Weights of a small mixture-of-experts language model, trained from scratch on English Wikipedia: a shared expert of 64 neurons.
Below are experts of layer 5 (counted from 0) of a mixture-of-experts language model. Rows are named router (the router's row for the expert), gate (a neuron's input weights, with its number), up (a neuron's input weights, with its number), down (a neuron's output weights, with its number) and show model dimensions 0-127. Each number is 128 + 24 x the weight over its row's rms, rounded and kept within 0 to 255.
After each expert's rows: "comes before" lists some tokens at least twice as common just after its tokens as in all text; "mostly gets" lists some tokens that are sent to it at least half of the time. This comes from a sample of Wikipedia text that the model never trained on. Tokens count by the router's weight.

# expert 48
router [132 124 121 100 151 126 129 154 119  81 150 150  95  99 109 119 144 130 148  99 173 179 140 116 125 154 129 157 121 140 104 151  81 159 110  79 154 153 166 109 138  87  89 135 146 102 120 148 125 162 142  94 133 128 145 121 123  78 153 164 126 149 149 132 136 109 139 150 137 145 104 132 134 101 148 170 110 170 143 104  90 110 130 122 119 108 117 154 141 164 142 145  96 110 124 156 181 139 120 136 105  91 146 124 115 113 135 107 129 158 140 154 126 144 140 168 183 114 149 128  85  71 142 126 105 114 133 124]
gate1 [121 141 139 135 124 138 183  85 105 153 171 127 127 137 119 117 136  75 102 123 138 163 120  96 140  73 119 128 106 153 123 101 101 116 131 145 128  99 118 130 179 117 178 139 132 118 137 123  80 176 163 140 135  98 108 113 124 103 138 157 144 163 151 129 134 141 159 136 119 148  81 103 103 137 142 137 201 120 128  88 126 110  95 111 101  74 127 125 114 154 152 102 136 157 109 120 134  69 144 146 114  88 102 129 126 155 114 127 138 132 106  95 130 146 118 119 121 112 146 142 129 141 126 177 124 127 152 121]
up1 [133 169 127  89 124 142 121 113 149  97 173 141 141 115 128 114 119 159 141 123 108 107 122 145 142 115 153 120  87 139 106 169 125  92 142  88 145  61 132 109  98 116 128  94 153 111  75 150 131 138 121 121 164 132 130 115 146  86 113  94  70 123 151 118 132 124 144 125 100 127 116 141 161 106 105 138 118 119 106 118 122 173 141 107 120 164 125 147 132 142 126 131 141 113 136 138 121 216 110  98 107 130 183 126 115 120 126 134 143 140 142  89 132 170 107 131  92 125 116  94 113 141  93 150 144 118 103 175]
down1 [114  89 129 136 167 192  91 152 122 138 128 136 114 128 150 129 137 169 137 103 168 142  94 177 115 110 151 148 129 149 142 118 133 113 140 146 153 146 130 148 146 148  75 110 141 153 117 113 158  73 139 112  82 122  66 115 148 166 138 106 115 122 104 109 130 128  92 168 110  87 141 158 117 119 138 123  91 134 128 110 120 148 169 119 144 132 142  97 102 100 127 108 160 127  97 115 118 135  96 112 149 123 152 132 130 128 158 146 147 115 153 170 174  87 139 114 139 149 122 143 118 102 143  86 143 134  84 113]
comes before: " the", " be", " a", " his", " other", " was"
mostly gets: " and", " or", " but", " &", " to", " However,"

# expert 65
router [127  92 115 163 141 146 160 106 107 104 130 128 132 115  96 113 121 102 156 128 120 119 131 130 147 180  84 132 126 136 148 116 100 176 129 101 126 142 144  87 125 100 145 159 121 143 144 108 144 170 116 120 144  81 121 110 124 151 149 148 121  46 137  87 172 108 118 157 133 151 161 157  91  95 103 100 155 153  96 136  62 126 136 122 109 144 136 114 135 139 170 119 107  88 117 115 124 126 173  94 145  85 156 137 118 123 143 149 119 132 129 149 114 140 135 117 140 135 145 189 127 116 142 128 124 118 105 147]
gate2 [147 137 116 114  97 133 136 119 117 140  72  85 167 157 118 148 120 160 160  95 147 118 148 105  85 131 156 134 173 127 110 134 152 128 102 147 129 142 143 142 141 123 133  98 136 137 132  99 152 177 140 105 126 134 116  99 140 107 133 158 160 121 150 142 164 173 132 111  96 124  71 114 108 119 163 124 111  94 114 157 123 144 113 129 127 123 136 127 126 110 128 161  97  88  92 114 116 142  94  83 180 130 169 149 125 104 177 138 123 117 126 120 136 158 132  84 103 149 189 134 137 137 143 163 147 129 170 140]
up2 [103 110 117 127 149 131 119 147  99 119 172 106 138 160 157  69 135 124 155  91 155 116 129 125 152 153 111  91 122 120 115 117 183 137 148  74 120  82  89 133 177 116 133 101  96 169 117 139 113 102  97  96 118 141 156 181 121  87 148 110 109 135 135 113 124 163 118 155 113 116 119 158 144 162 114 155 119 155 142 140 137 109 130  87 115 132 164 141 119 181 149 112 152 130 120 132 123 146 131 114  99 130 119 129 117 112 159 110 109 103 170 128 109 166 131 143 151  85 129 167 117 123 131 137 169 125 135 167]
down2 [126 142 132 141 114 113 102 123 136 134 119 128 100 112 120 166 127 110 138 138  87 109 140  81 105 128 126 137 128  80 134 162  88  79 132  99 116 162  92 143 135 108 104 163 137 147 122 160 125  53 106 126 162 113 143 157  80 176 119 114 115 130 142 134 103 126 143 144  76 144 160 137 147 149 122 109 152 106  88  82 129 144 171 118 129 142 139 119 102 126 133 111 134 142 143 112 166  98 152 116  99 105 111  95  76 142  70  73 150 144 121 111 165 115 115 148 130 117 131 151 117 127 133 115 132 127 128 147]
comes before: " the", " a", " 199", " 198", " his", " 197"
mostly gets: " during", " U.S.", " US", " until", " in", "In"

# expert 60
router [ 96 114 126 148 121 101 129 109 166 160 132 109 140 107 168 156 137 149 131  97 139 121  92 129 150 117 172  96 183 145 125 152  88 128 126 145 134 104 145 117 169 122  89 140 108 163 105 126 142  89 156 124 116 150 103 110 110 120 158 106 151 152 118 102 127 145 131  96 119 141 151 171 130 165 112 144 112 149 106 151 167 109  96 123 118 116 112 128 116 158 106 138 120 132 118 113 106 103 121 169 119  93  52 127 130 150 123 111 138 119 151 121 135 162 140 193  77 103 111 136 123 139 106 147 113 172 167 140]
gate2 [131 116  87 154 108 122 133 114 134 131 122  94 115 188 154 134  91 172  97 127 124 120 105 130 101 165 164 121 112 130 115 105  78 110 192 101 143 194 117 125 129 115 126  98 138 123 110 125 139 150  87  74 112 107 155 113 147  98 156 125 128 116 118 110 129 134 137 127 105 113 137 131 160 144 135 156 110 108 130 135 128 147 142 110 172 117 171 142 109 116 183 115 142 123 118 124 130 140 128 161 129 153  86  84 186 152  87 142 105 135 150 104 141 189 142 143 134 131 115 142 119 134 131 114 120 132  94 140]
up2 [ 87 128  93 110 115 178 165 135 167 154 178  90 145 143 100 129 154 168 141 116 155 124 136  99 146  94 117  99 123 133 141  78 102 132 121 114  90 104 119 162 133 161 143 124 140 170  97 106  98 138 127 139  89 141 101 111 156 150 190 112 131 149 110 120 141 143 126 125 108 130 145  89 138 150 137 126 124 127 107 140  99 112 142 139 121  90 110 167 150 129  92 156 128  96 120 178  96 168 104 104 141  94 116 172 160 120 108 119  98 111 124 156 144 117 107 160 132 128 148 142 108 164 150 152 129 138 124 120]
down2 [159 120 136 109 137  74 134 172 115 110 116 112  84 141 111 138 147 106 107 115 161 122 110 134 123 121 147 154 148 121 108 105 170  70 144 109 162  69 136 136 153 107 115 144 138 156 110 170 116 127 154 110 112  87 125 167 123 141 154 152 183 123 118 189 103 161 154 126 111 133 137  86 126 122 123 143 100 127 165 139 137 134 123 124 140 164 175 106 101 116 135  69  86 120 131 103 124 113 107 101 109 108 143 116 142 146 127 107 113 126  82 141 142 120 112 107 115 111 153 115 119 152 107 158  98 151 132 145]
comes before: " of", " and", " in", "\"", " are", " to"
mostly gets: "le", "se", "ke", "uns", "kes", "alle"

# expert 66
router [131 160 118 153 111 141 133 180 139 110 130 151 100 125  88 149 132 169 136 107 101 174 153 138 154 122 118 152 181 184 108 141  69 173 145 132 102 159 105 148 138 138 110 111 156 107 142 158 112 105 119 156 127 105 112 121 152 149 130 126 116 131 174 125 137  73 137 146 144 140 158 104 157 105 137 181 145 148  99 103 156  84 154 151 143 123 112 119 125 130 126 123 123  88 112 129 152 153 124 112  98 106 161 115 121 133 125 128 140 104 149 129 151 122 138 124 188 100 139 145 153 113 128 122 124 134 191 128]
gate3 [120 142 159 144 147 172 114  98 116 156 111 122 138 137 122 103 151 142 119 149 122 154 131 143 110  94 111 153 136 144  97 152 109  98 115 101 103 127 143 115 172 105 122 117  89 133  97 168 104 133 137 135 134 120 103  86  92 154 129 116  80 151 144 154 179 138 111 152 149 148 106 128 104 134 146 132 128 111 131 114 153 101 143  75 109 135 120 121 152 131 128  94 133 151 110 135 139 128 123 115 115  97 177  74 135 180 120 111 133 158  63 119 126  93 131 144 100 172 120 150  82  93  98 103 143  85 105 134]
up3 [136 128  99  99 119 131 128  54 182 125 133 168 116 175 128 119 143 141 129 142 136  94 106 114  98  93 135 172 129 160 118 132 112 156 142 136 119 130  96 136 120 162 112 175  86 112 131 126  38 143 147 124 130 113 143 167 120  71 166 139 164 118 138 143 128  95 133 135 143 128 119 134 146  83 111 144 149 153 143 123 135 129  86 114  97 164 142 177 137 112 143 114 147  96 135 118 119 148 136  96 135 106  95 162 111 136 122 140 140 132 101 145 149 146 106 146 134 109 122 113 127 101 161 149 144 137 104 118]
down3 [133 137 159 115 138 100 144 113 109 130 159 178 145  98 131 124 118 109  91 146 172 102 109 132 104  81 151 183 151 115 160 127 110 101 173 127 106 126 143  78  89  89 143 114 114 118  74 131 128 177 149 149 131 120 123 162 126 140 112 112 102 115 113 135  94 137 100 131 127 115 138 170 104 155 151 102 137 103 135 167 139 150 103 135 164 149 160 127 147 142 132 136 160 175  97 156 149 114 120 113 155 135 153 111  66 146 136 152 105 140 104 125 171 108 127 123 102 134 128 124  99 155 146 130 156 137 103 134]
comes before: " the", " a", " an", " his", " well", " her"
mostly gets: " with", " including", " as", " for", " against", " like"

# expert 24
router [175 109 144  77 149 115 160 138 134 134 118 165 113 144 109 116 121 175 131 115 135 139 119 137 155 142 138 167 114 142 119 129 126 126 101 122 120 138 140 117 160 124  88 104 117 132  91 163 128 151 131 127 149 149 128 132 147  77 128 170 106 139 158 125 116  65 132 125 151 148 114 117 111 129 121 125 122 162 199 109 106 114 139 138 146 102 128 122 124 185 120 148 106  96 130 144 180 156 117 129 120 102 125 137 141  93 111  95 131 196 153 117 115 138  61 150 164 125 142 145 135  87 152 129 128 157 144 152]
gate1 [ 88 132  90  99 148  84 117 125 114  97 148 165 150 131 103 120 110 101  79 106 156 126 105 103 100 111 129 113 111 156 169  82 125 175 123 143 151 152 142 117 112 148  80 161 148 150 134 120 165 142 105 136 130 152 117 162 121 113 115 142 104 151  69  76 100 179 147 106 134 151 123  96 126 127 115 119 123 124 158 138 111 116 138 106 135 102 190 130 159 114 115 109 113 133 108 133 119 147  97  90 144 116 123 104 115 120 127  86 140 101 117  81 166 144 156 136 136 118 101 135  95  93 134 137 117 130 112 125]
up1 [111 152 126 131 167 157 101 119 143 122 161 188 134 151 144 126 145 130 147 125 137 165 123 110  99 131 119  89 127 123 120 135 145 149 113 134 129 116  98  94 166 149  98 105  82 105 124 127 157 157  94 127 103 137  72 113 129 104 108 163  89  76 112 120 125 152 146 135 151 148 169 173 104  99 109 121 120 119  84 137 130 117 123 116 129 131 144 129 144 169 138 139 129 146 181 183 127 105 126 101 112 106 178 120  56 130 147 100 104 151 120 135 159 125 129 149 136 149 152 117 116 152 122 143 130 153 141 160]
down1 [126 145  97 159 134 131 144 154 140  99 102 105 158 153 117 106 163 107 189 109 110 133 113 161  79 156 107 106 145 123  91 126 140 119 137  73 135 137 144  86 115 171 151 125 141  93 112 146 134 164 147  97 145 130 143 134 139 126 170 110 158 101 169 164 135 133 113 130 136 116 119 142 131 120 123  81 137 143 142 151 122 121 128 175  97 123 105 116 144  90 133 148  77 108 123 159 146 143 116 136 147 127 114  97 127  95 150 152 113 138 114 178 103 135  80 112 146 141 168 133 169 147 104 115 138 152 120 176]
comes before: " and", " which", " but", " a", " including", " who"
mostly gets: "ers,", "in,", "es,", "is,", "i,", "er,"

# expert 75
router [ 98 114  95 112 143  95 115 134 149 110 139 139 102 124 129 129 153  87 147 102 132 152 162 133 163 151 126 130 171 166 136 154  87  97 114 112 116 124 125 108  87 129 173 138  98 147 163 134 119  73 141 120 112 154  99 146 154 175 151  99 111 135 146 160 168 133 119 117 101 115 157 176 171 123 108 161 154 131 108 104 177  94 152  89 121 171 141  84 143 119 158 130 150 110 124 147 117 133 136 108 133 103 161 143 112 122 156 149 165 126 148 165 102 153 113 140 119 128 112 155 110 149 137 123 154  98 144 122]
gate2 [ 89 112  91  99 127 143 141 137 123 155 107 177 103 119  78 142 100 161 148 108 151 118 155 161 139 136 144 110  65  90 163 124 112 120  87 134 144 143 107 133 116 156 111 105 140 153 147 116 132 127 149 104 120 124 151 135 118  65 126 111 129 129 140 149 136 115 142 144 143  87 201 110 155 139 157  67 148 153 132  96 145 116 150 111 125 112 139  83 154 137 151 114 119 125 106 142  91 145 112 120 134 124  64 128 120 127 118 163 144 125 134 130 148 143 173 136 142 116 179 149 152 125 117 143 135 117 127 139]
up2 [127  84 132  88 151 146 100 133 160 144 165 112 127 109 131 116 139 121 127 123 170 132 138 109 133 124 125 113 163 112 138 105 113 110 123 172 149 120 146 129 113 122 160  93 155 132 160 134 134 124 138 135 105 163 139 164 146 104 113 126 119 148 121 109 108 111 125 141 121 118 117  95 149  87 133 120 106 159 122  88 110  90 134 147 124 157 128 142 122 121  67 128 150  72 143 132 153  65 152 144 115 151 184  99 135  98 125 123 103 114 100 169 116 186 130 164 120 111 109  95 151 154  74 172 131 103  98 131]
down2 [ 66  92 140 126 162 148 118 156 144 104 148 147 133 130 106 115 132  90 117 124  91  92  88 131 140 113 134 142 171 157 154 156 137 118 123 122 107 108  67 160 165 112 137 137 145 108 125 116 103 123 124 175 104 124 105  91 128 134 148 137 117 112 136 118 138 155 124 172 146 153 128 120  89 191 149 122 138 124 129 157 137 148 152 182 135  97 120 105 137  89 152 126 134 114  84 109 101 126 169 127 143 136 151  94 154 146 125 123 158  91 125 114 118  89 135 106 129 114 109 111 110  66 113 137 130 136  96  99]
comes before: " the", " of", " to", " a", ".", ","
mostly gets: " back", " off", " land", " south", " at", " home"